Experts of a small language model: 1 pick a token, a variant of SOAP for the experts.
Below are experts of layer 9 (counted from 0) of a mixture-of-experts language model. Rows are named router (the router's row for the expert) and show model dimensions 0-79. Each number is 128 + 32 x the weight over its row's rms, rounded and kept within 0 to 255. Numbers have three digits each.
After each expert's rows: "gets" lists some tokens that make up at least twice as much of what it gets as of all text. This comes from a sample of Wikipedia text that the model never trained on. Tokens count by the router's weight.

# expert 28
router:177106154131097169135144147144049106116148121171098121171094154095194091102150147141139147163166116168170150094128125142087115149096150115077105116144160176091081185169175115117117172113195154137073064123143101102114148070117146127089141134
gets: " ", "–", "#"

# expert 16
router:064092069207096109104088113109070159151133094139059130159170146114162073172105105117149105094165091138099123199125105159126085087117140139154100053148099147123188128089107097125108126144151118119118136126127112143112081085075070144056114175
gets: " the", "al", " his", "ical", "==", "ial"

# expert 9
router:103150109112092133101161148104159169149109077098219165079167185146091109093166138117171132170138150149143113123121146118090116097152125150142128059105116042118161140144097167148152110161120074134176165128138124167148125142114118170128132126
gets: " as", "iv", "om", "ri", "im", "ak"

# expert 10
router:122089097116089114138133066117113194108087114153143135092121150070163122125096111104117134106185137107176128113143147167176180127160126105194111115133084158143132100125069126148148170082161098145064108164130159122110073151163051130117132111
gets: " de", " Le", "e", " le", " and", " De"

# expert 27
router:183137177117104023111100149113152097078134187088046145130113072164128123165099100158170118165122152122109128077138088126132128146108136122105117103157147137139110059165131077164084117083149066086143145104102140084136107128181169103134177151
gets: " B", " b", "at", " g", "og", "B"

# expert 13
router:160104123169144167086127182132157058061150139152112128118139105188094139049136072131099087152117162090110077104135151129112165136117136167098092145114093144111134112136163038085121134177171098120090052088115132196159147101051157107122158130
gets: "ong", "rit", "ot", "it", " play", " work"

# expert 19
router:127031105113113160141084096170057165101123121169088099117099117146161145118073110112109182125165117170112145159113124112166172166107134093153129158127109105049080077084063160105150107159121093142191129166108138166132126116089173143088132104
gets: "a", "ia", "o", "ian", "an", " States"

# expert 22
router:116162124086067144132193133114152127180101138178058178131131142135074180086124124088150133172128124127164115097137167104154149153084095149126145117105155128159123132101155120187123094163101127114100124065165133129101109119080106113146128114
gets: " was", " Ch", "ol", " is", " ch", " E"

# expert 29
router:098077089111127139153144130123107160104106194146154098114148145112163121077128040146153123176118113151116123116136112158135161086145149101094069152095087112063107115095143143142140157079111061118151163075187154100124153118137145071138126110
gets: "am", "h", "an", "m", "ar", "ah"

# expert 21
router:095107094113128136151110154101131153131103110074133118134167178113150152139152155176108158080108136121098122153186176181104112197147121126065087105105133074154134124118144073106110146065089089115139156098080107116162154165117181173161152152
gets: "ad", "ir", "if", "g", "id", "od"

# expert 23
router:108159152154168091087160138082159137173139115075175112188117137106094128138079159134146050177110135140189133106069109160081119091163104147133184170108152093130155154115103147050127108152121141142127149102126138119157122106198147177160131134
gets: "l", " M", " d", " L", " l", " Bl"

# expert 1
router:181096133095118111159169140098151111147141160117136115169052116098187114113085097144108076054125153135079188152146133119187121083074115109155139165117149113146124113159094098117160143185114085105098133177105115104112117114141105027109097117
gets: " cont", " T", "nd", " I", "oc", "T"

# expert 31
router:161110080134185175145129118153091074054126099170126134094137128070131083130120091142087111057171088120140134090135146143099184072156134144133109071102113131105152162085134155158101101189100114152148126086084115142177166143162109154114115124
gets: ":", " to", " for", " by", "-", " of"

# expert 14
router:070058092116122160157099115143133048071098091147100122163127127083134168081113093123147149094160097132158114183144106149134129160116118139168128150161101100182126119158087090089134134179124086108117122097164110156116068135089091053120087150
gets: ",", " May", " January", " August", " October", " March"

# expert 25
router:073169116158106127155135128174136156111156152096111129116130087126147198189102098123152152066126118088083129128121127122170101146099126145099138086128065095141135147099170179157106123121125161153173163081063139087103142160154120169139135128
gets: "f", " F", " f", "ib", " on", "F"

# expert 17
router:129123119117139178103088117115109095050097126144120085154116111159075070178070074088168080093166113116155129132142104149082144140136066124127082128112142116121129159092074148147141161094107181103068160099105159139134161099146153139143128135
gets: " |\n", "\n", " n", ".\n\n", "\n\n", ")\n"

# expert 7
router:180195159132098141157125161156142127179156090101148100097042127158177110132137178095118148125152188128105139111113126071167126054114115127129170079134107146142128077163138176070134084148124134207148155121091148184109085132149103110117067162
gets: "en", "ic", "ent", "us", "it", "ident"

# expert 5
router:056112183122183131128123084126117125126132099120185062156100172197090136174145114113147078127113123134116139164151180137126154117137081138057174166132141117149088112163109107119142117095102147169172115131139102155084073053139117153134121144
gets: "n", "ern", " kn", "ann", "inn", " An"

# expert 8
router:131133118159115080099126112162128104114206120181102107087183063098134100134149187094048160078146143100067140141102088107163070158114109123096173178163181104191125111087198085109096100137181140121113158132135161113081100121089163061156143158
gets: "t", "et", " t", "on", " sh", " off"

# expert 6
router:121123169160183091102080139074140098106130104080129153136141117163131146118152116139137194174093081113107083180117162157065085173172137143115145140142180150155139170111139082156111151072134106114072132139183122129109197098209094116155106144
gets: "re", "ar", " h", " pre", " bec", " H"

# expert 12
router:144149173139138116098143094166086115140135104149131147130150142170080142150101169123106077073113099110086177114090109075136155047115153153144095085074115130089162140155151164163119103145104164154125117083151114172150066135148122144088112080
gets: "ing", "ed", " with", "ated", " of", "es"

# expert 18
router:173107066107121135137170151086129094152082126163141129101136147101124118178171115140087157177098122146179115141161141136141137144095057131114172120121160129179120189100109148131159177051158144139147114180069133126139162178077203173101137154
gets: " S", " s", "qu", " St", "S", " V"

# expert 15
router:120143126173097094119153092150116167136130140150126162110128068123060160130156190106157119107084082064107166150117062139133059147103161133092082155094160186134123166106180127146103144144142153095135156148112151101075149160181148095122107077
gets: "p", " p", " P", " comp", "ep", "P"

# expert 11
router:110087130182156062115111162114158128108129129109131096161118112139112157107133069130136114158151151159106175109128182167167174091114141150162087152049131142202135146074089080067135084158142149103190132105164096111142136052127105096106161098
gets: "all", "ill", "ard", "L", "old", "oll"

# expert 3
router:146076087120127169112059067140134132154146144098081118152135133135117127119103166065096156156144097189191111175152152100127139122176168083096058122127135115154133182128138141153154064146105109112121138168159144125137118115061117172091127129
gets: "3", "6", "5", "0", "7", "8"

# expert 2
router:157116123138134144165094131142154111142161126130099128147141076147189148092110115201163156085130149124143117116108085110118168086121189144203118129205125179164067112160139126084102118140154143118143147143174165082195124157120128060125142113
gets: " O", " o", "art", "O", "ack", " part"

# expert 0
router:188124124095183119124110142090093138095130138137105095155152130096138097107108165157143182124126118084128107100112168095141169170162176112154134202163127102061126119197100142127135113067114126137158139176159122191074034075124086064127145112
gets: "a", " a", " th", " im", "y", " per"

# expert 30
router:194147113059124110149075103090161144160075161115120138128131134093172180157172160149094162109118127057084141106124103142099112111123111092152160102158118102114139095143107145148141129157044123142093101126140188076149144174059111179143122112
gets: "ur", " re", " pro", " ex", "uc", " att"

# expert 4
router:156158151140173182106145105177111173129144133078124122081139106117124114131116085130099083086087138175078095181087165105130163088109149126188089092131110138169045179070146150093106149129127121105160081157139098155157140164107111123140128113
gets: "s", "es", "ers", "ts", "ies", "ions"

# expert 20
router:134154166140067097102155171140123137103126138100150150050101064124119185146075157174115162080133114107130093147124125160196184134167135091218148137118088070086155115148123166093111155112152172152073066177115105164145154164138096092096123143
gets: "e", "ra", "ce", "er", "le", "ation"

# expert 24
router:103054068208127184138110074112128099143100136167137143106152158046165089125193147120107104080183135137110092130132112113163135147107133126089123126085126142192100105128129088124109099109176192100154092172119145121120115124088120107128134130
gets: " |", "|", ";", " New", " and", "ew"

# expert 26
router:131201135088117090147143132117133128161086166091111170125091127146075112124168148104123120169124163141143172093118117075164087132116085127150109134086124154096161098183076137164159133195159151102136116189170106090087112134141134091149120116
gets: " c", " C", "b", "C", " or", "c"